Experts of a small language model.
Size: 11 layers, 35.3M parameters.
Experts: 64 experts in each of 10 layers, 64 SwiGLU neurons an expert, 3 picks a token.
Training: a variant of Muon for the experts, 404M tokens, 3079 steps.
Below are experts of layer 7 (counted from 0) of a mixture-of-experts language model. Rows are named router (the router's row for the expert), gate (a neuron's input weights, with its number), up (a neuron's input weights, with its number), down (a neuron's output weights, with its number) and show model dimensions 0-255. Each number is 128 + 32 x the weight over its row's rms, rounded and kept within 0 to 255. Numbers have three digits each.
Before each expert's rows: a language model's description of what the expert responds to; "comes after" lists some tokens at least twice as common just before its tokens as in all text. This comes from a sample of Wikipedia text that the model never trained on. Tokens count by the router's weight.

# expert 25
Opening pieces of surnames and place names after an initial capital, such as Sch, Smith, Wil, H-un-ter, plus spaces between score-table zeros.
comes after: " H", " B", " W", " L", " F", " M"
router:170137083098156133137103117148118193181108155079174110083160117133094133158091083098154119104163098118112141138123188129147107099147133084074144121165083163105080122094104158145125116172140153156077115137124083060128104152113156124182094116145139130070142147110089087119069130082108090149105162069109142140167151101159144128115100149107095097148123086120157127134033174156102124089124079182168073133129097148150148117116132076125073131114131137157139169105139090146090140083158120146161158194088103175166069147094125132146097189081129102124088067127154112074201084064106173178110190132136116115135116110161139088119108142106108074079131163101069104033073163164155107111127148135127108131144084099148129099122128122169113058098085164144130118133054109130114088154117126
gate2:121114111136134111178207135191159147063137083107152139118150143162155145134115147118130087093126143149159131155110098115167157109112088111162116103111117190118140150170142100167143099099106088174155138129162178101113101179115175138149118134129090142084114120096148081111054111120189165150128149128117075073145097142135161153107110121194107131181073093041187156083166077119103119091190118126144154110146119073120177108135116168104119050172097151202089170131152142085130095091122078106093097127133118140116115128154122158134108164087165111157204096133120124113114122143150120154115088116126176131101101131105147117166150138109101084132189148081179196147147144140182042150106155096152109046082171137139134112172115118147124120146044086166114145106112164143066122091112166
up2:087130156150166124081094127138175111145134124157124068115144102148137164109114158124086103149081149129160100117137142164095088130082161159091105121073136083110119036089121145172098142143124168047094068139128069111098138148115116084154120155158186100122067159180152157147142109139060093125112168066155135137083184139144157136136081063208136169178158114136089135125144080161123100067131116134144142056084139137155126162147119115170135126158172091101129109137117085159149105145081138140164116109169104136140103196136122100029118095139120163095140161093070101137148118132177107152087151102098129142130124154210095119138148166106132125107149169180138123105179139159118178097092071134077102152161149157090159129092173146140177112146105126065192140092102129070127140109119115
down2:096177133082156119156068131135202171129107148183081157153101159105117121121122104102155130141062135120162143159132075151157104097132121144098123127130148108157093072103154097102068143196074170125064079145089097089140110117063094094139107132125122056145158141074080091095108124101106142170127142079082110145135127128191115163225110077069070136136094139133115224139133168110084145115145149138123125106108114148126091123134130133153073126113192102123144203117137142118145087060087107163100088152144148106075161126117128135129121119118145204150126087137145141149091107117157089115095090127106082111156130123104115098119174087106115107135183067073138105105127061111093087151144183091146152150132169144147089106110112181072163156092119180102056137111104110108123101118119116

# expert 14
First pieces of capitalized words opening infobox field names or table headers after a dash or pipe, like Reg(istration), Pop(ulation), G(NIS), Se(ason).
comes after: "-", " |", "|", ":", ";", " ("
router:169144114120146100174118152144104151135103183055126144176156163141122135128131109177091135157128158137166071101140176143124166154113088179145094186129115133107141130154162076100168088157163136160091184127186132162116108104142140140165111172100166179143159192112118156115118099166182187139092140104182133152089039112085191134127085145100097114145200124138078147133142121135132129161095134172107164097094125166098126138164094181151129124119150186133093145143098132089122102125132183181118115079207131104167151083130140158128098129110114139069065077132068158083099126091063081121123155190125099097150128091144136094104129196070094178133098151084182131053144127103111112133126101182149109128129141100092127170156092088125129141098096153135168104080164111132105100106068136
gate0:121135196182124150140166084143130067111162099087147133170148096097137154097136074132107170196109140159093128139106114071102119145155125131134149137183103111165142103175139148122115119066104110130130137136075103158139037111166071124105144118157151145078125151119105082134111124134191147120087118165152118090146135145109120151105129174085140075112071123126106148130138188161129081083124095092068109130202132125109079146180088099105216132153162168095125092145113156128199095094084123120064123106130130090111119102136126104126160069124173140121072105103081065131079145110134119140140129150097089096130150157105133096087201133109100173085136110115078142088112185130076114181084133138160182112125095127166103073114151161073113131145166192161168095104142105065100064116145164
up0:116084146112159152075109119111127146086143210129146120117132073124141099108142096145148118108105100136107138091152138077079137084164169161165128097124098147091116163157139146120055148147106139170089166115158162168121137135101146171113112121120114077179138046125153140099118114147124155135132120161077101156134137141169121169154090108133160183133167130129150168171121082060113175172113163119166177162083065133133106105195160124175070156136116086123120144196135110143056091081137101193109164182152180138146180125104140167187136125217116086177162156136139117086145112134093141169165121146122125170168077143152148143174121119114182168165154108127124124119130146145031099177097138119197049077116107092138189142167124162170134145136114133092138116127108161097107083108147131
down0:129095118133087151100141180169106146146093095119056175089164090172102098175012089145113116148128159110186112109136133093131066174112166092154082162133112109129119184134138103123191159149180177150088135113138143163180149133179028102165122100161083095131152131154086107083070120136118136156039149129142142106120115122095099115147125161149142125124154104078150188178128092083114109134155103091153142121107140141133109103160185093125126081079146079132069118118184162149138066112156157095122126192114145141082106075097114153119076157134122105093064134109134151148126142059082137122149118082117132153112155123160107115133120125157051163133095092094163117178122131109126173125154176108165140093102092153172085115138143142151075118116164138154094113156135118129134106061100175

# expert 20
First capital letter pieces of personal and place names, often foreign, like K in Kasha, Kemal, Kendall, Sw(anö), Kh(iri).
comes after: ",", ".", "-", "a", " of", ":"
router:138108125112134157175110155111110150124133070167126144108124141062159123170099121089093175110173169118099080128069113099161107137157162115118088132200106183148118127135115132153091109151188189162100145180150149132130123069139134137103118168113090172194140128165122155120161074067121150155092110094156087157095150169088156179155093149108079113157150143123117108116153151153203146121152091137095100109139091185093122138124126188116098124073129156115110117095170141158145146215151095146130146114196143123137105075118075131092199145156144134091075117122146084112123116093073138145100102140109121110124134142144194179130111137129116106098087121121186152113156117098093175162110143136183058099156099090152184121136133104133076229100081155116080119104090151211142136146186167
gate1:143152131152126145122136098210167114149176153125148134136084150156135189153137158117085149121104110166159110124125136094086161149066083089110078162105145151111126196149070153165124136185151116153145156138094168119093057144147128095103110134144144127139125114102118164135101170118105108108091149101183114085186168105091133113115061094152172099095112109144107255185145095157178151100096185214160114127145100119099123099173131148138092140154159112143061100079101100133183131137155130162132075155131124158078172108132148170069255122141122151171130129152105142197115140098100119174142168127172152095084143132136120106119148096099099134099163138181131157145154139155109117097153142103098143087161099176115083104119141092127184084118153155113097139110163094159104104100154152
up1:123155144140164113141093120113126154113174095120128146130205112167033121124174159103123125143103129139173161052125181074154073127148096141104072139093122157121082130116141187184093145132053124121105115152153121137137122121191138138068100131127125111166169142138110071139100138188145094114146141106156142138109119109137121112116123169132104137155080088050102117165098124172132157156152112088093194123161191101099204152081116148092110113132132137179093144131049120152121159125114092126120127145173141157099138153129108182039133091194120145111079118078152107095146093164107156108098157196118126139157184110082124159145155167087155089152146145126168125091084141134113133119103161131060096147218168082109139130141145158179131129116132162120082080084098138063110096182142112
down1:084111141168099168108155151153119122163143108122143116123138170139160133099146136163103136154118167140099148152125120131096088108055122145113100183125115127131178204111132073066130128095157150107122091126148142101140180115127115163147069078100152098175178121119168126134137142127159175145082103146112187135169147133141117113144173133102155157156087149192121090113153149153211163144081130098145097096084150149159190097092140161143118119102078094086182092182113128118089129130154134127160084140150084178130137113114102076131077123120139143027105085111120132149117128113149124135174186113081104135187121071206147038077112112160141097083144109132154072091168147194160108134101152174117140150100176147168157141047118143097163107060101147196123116122113173126141092118140187

# expert 57
Nouns after the naming places, parts or ranks, such as city, town, district, government, top, part, same.
comes after: " the", " The", "The", " a", "'s", " m"
router:083084155093132068132122172165193090143199131121144148107084186135095124170167127114195155164122088136229119112121111120126100146098121106121111076170152142127132117131145103118175080105106164155122112098155142165134140162150087105166202118124136060141111181114130137143082087099118121171127157159150169203170142113091112097184171127093133129157116168089086098160126139104165167141140079121165130167100121136065156158155120116118133147126093195152109129190089119143110132147094150091137174083145091114128186163138154138199076169151099153106138181128145179165114157124154132111104091052161126151093176097129127151190088128104144118155133149183112150112118088088120116102141118134163149135064144149104126103196160159131161076134174103071116166125198138134179138109077109
gate2:165094118150148159118142128138099091096164127141168117167029144167157086111180126111117160168116142197079169087160031103120090182144144115088117125101156106113150076185112121141093142123158113163159149132133112113139155172123135179156164085127175103113121119065089162082122183121157119082058128180113127154119125122115068128143117123107123067085111142138146119150145077119143126143115105150139140085163213103134120150111166137163098109109171110152130148140134137156141134124151033149130115132122122118148165091109107061094182155115127134119118142164173067141148192116158142119081067089195137118086119138141130035160205109121088123174170189128141159138131110109137107154067120091139117160126140140101116087073152134121163125114095173134130149147179139191073181115099108
up2:129165120191110165161123148151120130125101168149153113064156094059118097166105064178121096118142174148134121189118147133113147123100167141139101079155079143160098138089144107123170088112171129089111116171139156171150139136139135171136103166176122152096097186153108201167111109143120131168171129088195105150122117134093137134136129123147154130127119111116081243119126104108052138124209206103174129119095178097096164181118154170119083123111150095099075149088139111085129168187129131085125120101153140131122132186082116167140119132148091142107097160156139167139091091136125157145193171122082107175132137125144151142156085154147168055068103131128122137099128123078109131088107098134098108136103131099149100151168102156074086155091188099151160086057114113160200172125147139
down2:094055102099115134093095096131132182100163167071110129103127111083100113166138171138077139104124166153211156059211178133087119146117096115162095161126138114164120116134106116137122145163072180115091137195124134222123148115112071134104136083180167138181118112165123165113084099204154153109152134112079145105167092126198134110182153147155137170133077112173144156088145147113128140134162164150158158150150090124178137078141147088139144152128124128110138134104149126117129120093106130123123126073087150086095121136134115105137150145102162135127111110108146032136081132118198145125143043105106077179092195131145114141117141092091121112134193121101164155173145171143127138122134112122109195120065121089151143121100152146099148134114134173176113104129061120051109157083096163

# expert 38
Pipe characters separating table cells in sports, election and results tables, also semicolons in H; A lists and j pieces.
comes after: " |\n", ")", "0", "5", "3", "%"
router:107089103131117150118044111111155136147146098144096086103068099100141180158101156170132124135098155087071161129140166079148100127172218103102173124131136164104114100129115094178147117168166107176160155139089123082122090176071078102122113101156082204120163113120131154110167121115159138073166090117141160106177139101157089119124183141100150123186096180129100175142148067125099138168099101103139158134139095131178102135114076116163076170172135128103115079111136095116129156142092086134126113131110148127092144088173146110117166079137155137088168131162190067106166133159128157170132098089109156098124118098066085096151131046082121146133127165084131151110091135072106132113112165099152146118103097075165148093113223136154175133183110158177067129126181149113107126166132170
gate0:188189111135179145151125152159124135135154123107080147181133097099127094135166105122133113123156126151106128121097186117134100165175110152115182117143134119108134194157158136121071086093107181151072057106121080124101187075161135147136162077066139122106119098128153155091183074142081123095110152142110114129104166154142146145107118166126132177134165159151123107200169123158109102136192153137116144110148152135098097144129118184127104150138110166179158138199144168105159154163096152170087138055189147173178148194130103166142123106108142095121166170154141052126134100150076180125140153118120074156122127110119141130167092166129103144073164116097131072171060103126153092066076198112129127127120164057153109122153088156127129113188110150118168119116204087107118091148169100
up0:098077093128101092139070097153119121135171183127165040119104093150123133102135116155122128096168118151116118109181141106199114107162110108117184119169129144128101109201134158160097139178175124176135206185108085099100121119059180151111127121152093178110092149196132138145095093112181174121122166086150129161195095111121133112122103082156118081105112144154100139118084144123089144108073145116111086199088124132175119168127154166144132100136170122163159070148145120069100132061161108159123144113101152125064099098126132124150108109153173096080130105101131133119160144140163125179122149136068148138145121148194141098133112175101107151144144139071081199158164134074120170105135114131151100098111097158063137107196157126111150154106092121096107158099069152124088074081162192
down0:141124125142137106089109174134127154138042141144162132164095115158093094093099113081047089157147130190115165143129132046131117116090166111119077124108101130119169138157101151129193123141109095117116159107070056163188130148136123163122077097207124082133086150110046159093155120149155130183131104136134114128132170085152122050106115136078149151148115071136100125104040167101090112143147127129119120126122168095127127133087120166085139094083179151101171051126192167125122130117129151088109109109165164126154122109157133055185111166134172180165130128127141111113063108083116113114143115137137126096068138173087159141167167133175082097133117199110101128126149143113150076120119206119111157105121120131144138175095153107098188151114106131100113112160112184132144149068149088

# expert 61
Spaces and hyphens or en dashes before numbers or list items, such as bullets in infoboxes, 1932–34, and January 1, 2011.
comes after: "\n", " in", ",", "|", " September", " July"
router:105119191137140135126117072164136117118127127165166084127098112168127171118141084154132112132117158126096090108144108145089052096103091132129155109128119121080188151130114089141163170181113130150180113104168117137126154043088131125165154129139080142144091079098164189147105151108135089093128147163171161052126093126084105166094074138085134136172087089146140147146105112133120133096105178168119089107073119091110144157064141161125116146092096113106124180159139108148144134119086161090163198147085085138134115117057163135143112149084167089116133158175124152134081084130097171162045115105071140117101116138074130101112152104114116161120138182110157100097112113147040142121100108110184161121040125114143147098083125126115106191154165078156094095079076136174170193155165084
gate0:095140169160141096161156094108201097112175173083095133159120132179128047115108089108146161114098123111143084118149111134103128134172117172114120115115155131056156160157160099137150118096107107130133068080138064184119109160160156101163180071104121136084063061131101156118145037178090155088093144145093090133115133125118170112115110089153149140131139085121137190128103077152125096157156171134113115065066143093109132107119161167154149139141123156088116117165094118144139104143119098161136109111172127129132099124178123101170106114121139110093141090140126083107146163129118156119070172105147139036193110130126127050137129156175135104132087085103108142174121144142220131156144184153159130187097130129080113126105149149057125178120139145094172108196192153110105102125149190
up0:125069202162122119089152117133137102084153147137145127116094125215132080085127167130124138163109148090161146125146106094102182105116132120119144121078159096136090087163141115120131127126064098164217134116067088099121150091187107130170125088143095115105103111132112179139132123181135164128096180135098121175134141125186127175202091134164166120124204129113119170084116092106090074117097181164137181062086143107143106122092138198156147133147151117112107095155066115102121067125080120179125123115102129136153110065124135142128109144153136102090146119097133100088133176154059102152110156109133142103166141157171143128082154171155109105082076150116149197186144175124168118075136165103141154109089157125118069150117103060120124178157115128072154142137110142125099065069154181
down0:186028138136133162158087086144126132132097108095140139145132106139136097164155110135093113090120130077133118092110152125125112121129111066115111109124095149099122164123133091149092135164155115143120135148154073181125110161120067084125127147071128127129137217179149122019090135116113145170064098163142132090102123190175135118104103134135130129151080171117112045115132208127079131081176091129143125134148164148166111064075114112144154130148091142165173165168108111213118200138127083114123100132161083134158089106145120109092118164153149137130145134145084122095123100116155174094139151147094169119145142153079143109132150075169129103067121136117171157142129109096129144170106166130105053143098079109149143145134185202183107103132109151120056111076160132180090064145113161

# expert 9
First capital-letter piece of a proper name or acronym, often after the, a pipe or parenthesis, such as V(ietnamese), C(ristiano), R(V).
comes after: " the", " |", " (", " \"", ",", " of"
router:105113180114141101146089163171123153070184104137116137120072152150134139114141133136102150164058123174108099113146085115099165180132170149182102127151138109094098144162161141143087134124165162120148146187193167163062161105139126183108140149068088172185152139119100112155170125076149150126116118155191077152110125135149087181149095149143129071088142113107142136081188186103158107125158103117108146103137107153082060163115144176128134094064092161094108114156109142146087122187120041144126157139066114128125146108092065144165144112089113119110046146124130075140082130148103132138142121148128165118135131126181103122091085164119152130118085147122146114114149104169111105136089140106195072197120109087131184109102110134166086201131107107126134150169108183175174092175170093
gate0:101118119147116119166127099126175130106150161137155154114113137111100085101162087098163141112101170104153122115108163141069116135130119090143173113116137088056191132143136182132232141140113157131119146094103157132123095072158152131141117094133096099119098075133099146147119147158163144073141128146097139087103149197153122122094115173079119139137085084100127182121169152189104095150177158112107166103139084054142133140130189166150076133182189079114142126166087152154151116144143100092068122144101126127106208164180070125200111074091155100149153128159063107103170130104149138137098129114088197100124170162089139126121135089156079172105182134156103134098105212120093155103103068082166139113095137043160099125144085106130179131131102126135106093133125135097180113130109183
up0:090092132179059087160107181130127157117146153115159140125146093168078124107087114123184119193107141117179144111151136146156137101120075087146152101123040159128129110174107122119123142133131171130174154091167159118161085170125117120177115120106051124156118094072104110182128138142123183114125161093090122146110197143060129111158098167127147179127157132101158147083128057111097091206097130152105172109091129096157100117120176113152094114111156056101141118139071145145105101065120135144111141175087110125115178100165143119140130160140136115056153190132116163175101096119131152161050113147110092126117162169141145110160145142173158178083161118209116110068154162131109103155124135085218106120134135133121132163141130077148119154123105182158102166122091130112164054119078162
down0:107134164087124136122153171107149087088120051090098080072113149089144179100137118124094126092087156153114150098151096133141146123159119113128144100166155141171197076142173115150103143146142067088077108167156137142133145145052109153133100044140080116143127199118107150144126110095122114120145150139137173114144138153151137148121115094103127172116139103101084116128144099161123171101123165084163179131162176169102075143111127115080145184072081182074168157100157163132172145112138113121081138146079093046110136110167120122142114080135096174128165144125106079091125176059175133083122128136064111157127130185155076125138150149060093075172052125138174102156136142112072129138133139056211137168068133156086183137115104134138182134120103156151147120121134130142071145129135147

# expert 63
Capital letters or first pieces of Slavic and foreign names and clubs in sports results tables, such as D(inamo), A(thlete), Al(bany).
comes after: " |", " (", "|", " the", " G", "-"
router:174158151167146126098127166145090166155160112102145082171182203063106119155107122132122114148098142176102114155127139111125126139119163117171079175150107088096111138189152150175088110122167115147130143119177131093172092106151165178085054098133158178087151086166150113140122131129136147154034159142126086133074185161144165142120063088121153105122154095068107100087150130155071095090099074151154157115108097117087132151095080173137134086168118146145100111170091095133072132122107171154124154103116155154160118085094070118143144093102098113129101141131135130088135129114106183150136141096117135118131082120090212138144090139160074103125124106135083136102108115113060132156115159135079130072129122078121185176110127107171071153136094207105185180161164177163137160118082084
gate1:148132093139191115115130137185134106094152142110149165143146101145197168153163114118134126115171164183133024175124169180126114141127178107102142162151127118090138158132116121162060163068168097057110162085207132174112149079092153208154094123108154113145115117171135067096120168103087065103118117134156169099171092126154156084165145060187153150137115100145162190127169102143117143155165070086119171129135135158121183108196174131149029101092113160078084110152086114151134091071105171146112135195154163139129124138115087135133109120136125168116104190132135136101150103135131116126155176122121102163077153112169127118144168093108136166114142140137115082124130099071136102131149147090107217097126166112135139145120092112119127142123157145131189139095121135124126142110156179
up1:132145096093116151111169154135090153135121161138100107123115113173109109127190123143156118061130105094144121160129165102179133105151124075140098135147099130133103115128157111231039102079103158128164096164143106100102150058155112103101131138160158122161135138139100080116131116098121111141165158135129151186132137099130142179172062159147114174118113171103164108185124113150136193135188134053158168117088150129100171109100141171107115102145146075118118177119108111113164117167181166199095188085164207120126109146164141166103087106130096185150089079084145068106226102123130128126146129135094152138072180079124133166068119084146142090186182128171166075126076134111146172121124098163085145162123141164150105174141132108095116149106136118129175175151142124105108111175112114
down1:119118102158114062085114099156144138120146115122172132140151100097092130097170119099123138115122161123109109074123147130068130106128098206110127168184175075154159140112135115155135193148164156109145146202124071139112165145128109143087096122088072110147131098131123096160172134092078157123140076191135188126165151128102135132147069054147141103154120186134060151104112067082139135106187154160124131142146058105115131158175160081146139164149100122126166084153167092137157111121132187160127105121129120169151187088073144135167119117084185076101123142121106164125153191136155175124100144117110122173102112155127161154061101167060083166161169128141103117138134156146154039165146097125142153127159118142090100141056115162104122081064175152146174124195108094096129119135140077

# expert 12
Dashes opening infobox list lines after a line break, colons after field names, and prefix pieces such as pro, pre, le, ro.
comes after: "\n", ")\n", ".\n", ";\n", "ed", "==\n"
router:096155161171129137135138155114135127171102051150074046184152136130168087092108185171142155102128133159114129088148084176103137120096145144145086121107038142165119072173157120103137138101120140111085136107118111086168169129117170134162125147150120102120135159110227136158164134137145148143172166146160132074106067137112148126104169081137129134085101097070172115135152103086107142131103139161166082095085087126093124099175150145138198188124115128147097116135101181111150154077142139116096132084092142130114078111088104112124117146140156100111094152144077136138141101169134100118120174126106119107099143152124106177176161093192073163137173172073185091169098097095100094051074099160126147155144137173134107106159133178103117120115199119082098135077128105213134148089085137
gate0:101116153100145097121090061148188142144145122077041120114157148137128127121129083062177183142118109111109095138079200122075157117171126087091114131127098128080144099149158168126143123148083143139106097096144097193121103130095152116172101134161069161076167074100071096111134085128142110106147115116131097164065145146098120129112125156100134106084073072132101116177154131114136140173150162134109087102102056117154153137167161110081131107122156135149148106140117159137173073063129106218116159089118093145174159147102156134128087107161179095104148141155094040178081134141140129120092157113086116062153101139070159106119186137166102147137155155107096102098151115108166162193082162142084153127133091163108171124091101092090162148121126107094195097087162108107105138103152162
up0:156104121107158129088103147115101125113119173112157072124146110160104139116110097110153155075163115062115143132139104105113099159161153175125177080199130092188132183129112118085099107148129178167087097078097149111105103177223082206168078114128122129124106127158195147124105166181077168136158181136107090158176121119141205137170052155181130143110116111148106173136099116131118102098119135159132162101135171107140108123091150136173137141120134094105092088169128093176127097101151079137130148145115160077139102098118164101104120082145164142159170100056136120082169130150108135183095127151161152133070112137063084089141143173105150158154160146130100183093133203110124095156095152072160139100122144139184123138119180186149093154129081168136131104177057103136122102143122092
down0:125173124107149160146157089141045141125174164119129155126154070112109104139147089136106064183077133171126124115149107165111142151152109120164107086125126086192150173150177125103138117127122103141109135141103127129121161093075124089097096157120183172106149178138043159165070122050173119124153070080136148151127124121134123228108079129112170152126132105166127070144106147144084143184112188153068124096099152145138136118255123141091069078147126116130066145083112153164132158135161092148131111205124098105115131082161101080132153080161080124126155155095097117126125152121142112112115113081129125145103145156077176128074126121105124160089129142120149135066177099095099136109124144156149200125150161130136139120081123133061066118139091120118144155124169100129141104163134130

# expert 51
Pipe cell separators in election and results tables, semicolons in round lists, = signs at article starts, and field labels like Born.
comes after: " |\n", " ", "\n\n", ")", "3", " Party"
router:120072123179158197194156086161100129140113114115096070159162126179188171191128098088180109130118127148113158106160174100113183121159151122146109127119137103122139160107156103148168110117063167153143158195089099092098117156098138123122162068161198183097117114062101131072117161143142185123109159169132133124131138068080118124196182155124124104100117167138100108111146115132132134125161103118156125094049124090074142140201162142127089120137165112109109126130197141099150073162110173126169140118086178108153097133152143142143120145114144126150163049103108145145085104144100116086130091149168125133138124132125097134124117112128036115168163165115124087142163214106143066074051141150152101114115112115116124152095132188083135087119166120123094150194097105134079141107110120
gate0:143057164164126121103094056119194083086169127097139095170128097161143133103143155094182170129112160112135111107109153122086095121154093118077133123165108091103138120154201164142161099088119154185111116123114179178122098154140149109189143126127142130073165115125103137078149113171093135174133175155108154129079185135122122165111143072106171154105172123191113105132162142157090174128090121110128150108168094111136116115201122150152107149147127180182132129130110152113109128131083098174052201139113163147095119074135104146124107091118044102129105087095119092115114075151116135106112129000138173107125168144074123132118116210128091136109142127113098136193126118089134162168123151149124096147114210158093142102109094102094152179144135117102072145118122132157189126121082138
up0:102078147138090128128105109099132177161149165160135138082100063147090087173101112141149160168168170123173091110146070124119151118098067151123153093113133167128159112162120090147113080096115112165194110120154109161125074135112159129154063119142133169185116143127134147137131149113157171141096129186152129160136162127119113115143085163142139132079129134098079142118090026074160123106142144133145123146178155109183102151142106158138119107184144083131151117192137105087143082100186118158128185103226074189165102140133141170163137142117185119085124209101149070114076134171090118126063125120100117153130175141140180084149144154151164121128125134095142138092089130128095092154172168147185159159127067080168141090136187145141092171127091137090176068135066128132144114111145157
down0:191137099082124129046107104095162144129113085151152110125161110149137122118095091171105160126083106159105174125163060131117073088141144146059133145173102138106131100105119094166122171122071117131139170121035096137093094088152128096159104085158137088140127142109155130130168144162029196111130112084134175132086187170119119149119062126110171158106152107081097094093083113158088119056164143118083101131148167156136076144160094176067124179085129133158067091115134131106078095125199147148135143127069079077144143129172097110151145134159084145131087148164091150152129132155142180180092132097142061122120095095136166118130135142099163107141119188092111125162091074150155136069177195143117117122131165131149145147096118101141171137110139084169114154099162154125118125112111144

# expert 17
Word pieces inside foreign personal and place names, such as Vázquez, Moncada, Tbilisi, plus stems like Mar, olog, stud.
comes after: " M", " V", " S", " N", " K", " T"
router:158133103142151111149142159074135155096160158058163115131126148100086150099149152169190125101098152143107102124096153150139138097113184104155149149171116140138095097128165069131064122084159108116127165126062148104185147139138090101083113150059037181142119171186143089143129126106095143107144167078089085162100171120144154109136108097102128128114122143114128082108116199126059104141127088094061106182126119105073122104078084103141174102057110161153127147128129063143174115121118100143132113137140084111127126103152164123064127117111084122157102140182133191065123104142112186114101103100116133117146135107109042142075104107081146075156176120087133161110193115135135162125104150169107100161163167158153139124124067110128077095174092185147134173116106150093199131171145148
gate0:141131150166210083113134139150128141120090144102094055128135114100180156093135141084196197108130121170128089191171147114087136141140065156126105146154119125156126119152150098124183162101147139098094138141109116092136144167151149117123131127097122090108072097074111087111119135103108098133180122162110123087099135151148155147148122133141163128105112122123131118133110121110118177145177145091103184167143176127079123179115122134122109159213116120097151149142134115095189145096115125040109173088084125151145190121167083188173071145118182083140095065114121094195115156132110087138070135141134114063144120157143104124145128136187172138091146141113119094111071124112116119107098089097086138163095135155124152105117118122082166186134127189140125163026192027099163085093106129
up0:093109125119059096094084085101068159075166159150138074109096104171074145137128148128104085138077112084088136104139107133152160136179162171128175068129149133185151101110163140074119085098183133181158120189172135122121128124179183106153145097104102136115102079152114142159134085142078138126138170155135096140126116109155143123115096215151155105081171095109151171119137060117070119119064160151103165115112117181137090159180127161144139139142145188090138117147148139124093123081114155144158131130141119166051192097157168144180126109111089077112190197104062148137115171129141177154145099135165128109176117100133157074076104173175146094135165121155126109148124179122156162115094165194123113116099128111158096140093087149134108130111084155099089115141069170101147112135146182
down0:042159173110106109147179141158137135090095088099126125104157128184138126101126179098170200077130133104160144128095100180167159120142130141158107102136101071138152097150111085150150127128126103122156139154113142065162157142047153136176119131113097162137110123130070187204104135114125135150083081152098118119147059138152083062138192143133105139112096116127108130190107179107082075213154142116177098115188147153106095120152140164090130156114114151160134141049118163107130136154135126103100139164087122169108060144156094199120116123172113139107135158120098074088132134179074103108137109116154154119116066119120159124168172137126166110159106188115138144116122084124166188142086147112080124129119190182176102190129158136121160103174167145115161169099129194105133110099171129

# expert 43
Word-initial pieces, often after in or inside non-Latin script, such as or-bit, order, Mar, Car, and bytes of Thai, Greek or Japanese characters.
comes after: " in", " In", " (", " of", "In"
router:167161155083128143126044096081084178129095127082114111150078106126141108187140105180133121087079092151159125062118129090125176149113127171082171143172096130117112091124153106072151118203121089123174096157120201069103107141132093104145149114129088190077122065104109125111173096126126138130098127136095099114078143117150148136076119135144166069173167071111069132129187142114100149131146167094091132160064084108101082117102160158120155133109136142053064107194174099158140158144108091099178149097078119174156111097161090128156115120187127135071178132133117133139130159157115116136195115123119166096147110155148131063148135182156089138122163115120122165150082138192129184059144127160157114169159119132140121161164164089091143123129127166128151145086112103136173126119169103
gate0:116172164186166119164167075109115145088152159139138141104121145136137114179124080138136129129130130167110181132160175166063105196149119225126175100130110097132126116152132096135107145147113151141019091111116148130085126151142120129119108137114099084141132124150156164113127131085115134090135154137110146141107165147172123190151106149111210138065147094094089182127156134156166110085176198111157103113141099105123109140159163069077112199143139104115121125173105117094149119115151193119134100078117082082135127136123103123182107080123094105131101087118096091123135115123196096086140117186128089146161163140143136086144177164073121171130205146101092099145102118125115139127107133206150204170119159098125140119143086188183121224140108087115127151150128096131126153185096081
up0:046139159149047102080087152141158108107199183142131117087138118125107175132081112127112127171072173147090116115126113182187171150111104117133133099144099142117176107162099151109139127064150137162210133082123147161085084130112190104110140110125091129116103085142102133131182163173131137110129160089110116194110123154107139137139081172119106112166119155174125174156124101194121160136041179124118149134144117129154094156167153167192124107189163109127105113166144110138157101119095077108110123140133094139107118157126117155106098085155133096166146179107122124097118140182034164150119131105158133143096066085161124121157155104127173185104138128167085134135154160083142135143101105080161133089167096150182106167063114153124112157207107113125046133152092088133184110157149155
down0:128167119130132134083168154138183098209145040156133132156143121110170169126145131082140144090158117148139096158130126121196166186131172181128131160127089103131163126126176121133178150083107164108117124047106104111145156121130146099079105125141107154122155104157177174142072126151192147126113125178107068076103090118185177106166173129139128147136145157196170067112134165138163152148117147117114094119182163147122118129122092127096116127118154109070204098096130130157086133155125145134101100063146109134098131062160128095191116190116135107151092127104166116117103132097161130184165126160076158109138067096097139138092133104135179132151106106095090167098150097060186125153112075109168110111180110168117191123120134168127150206217144136119140130124162145109132143201121120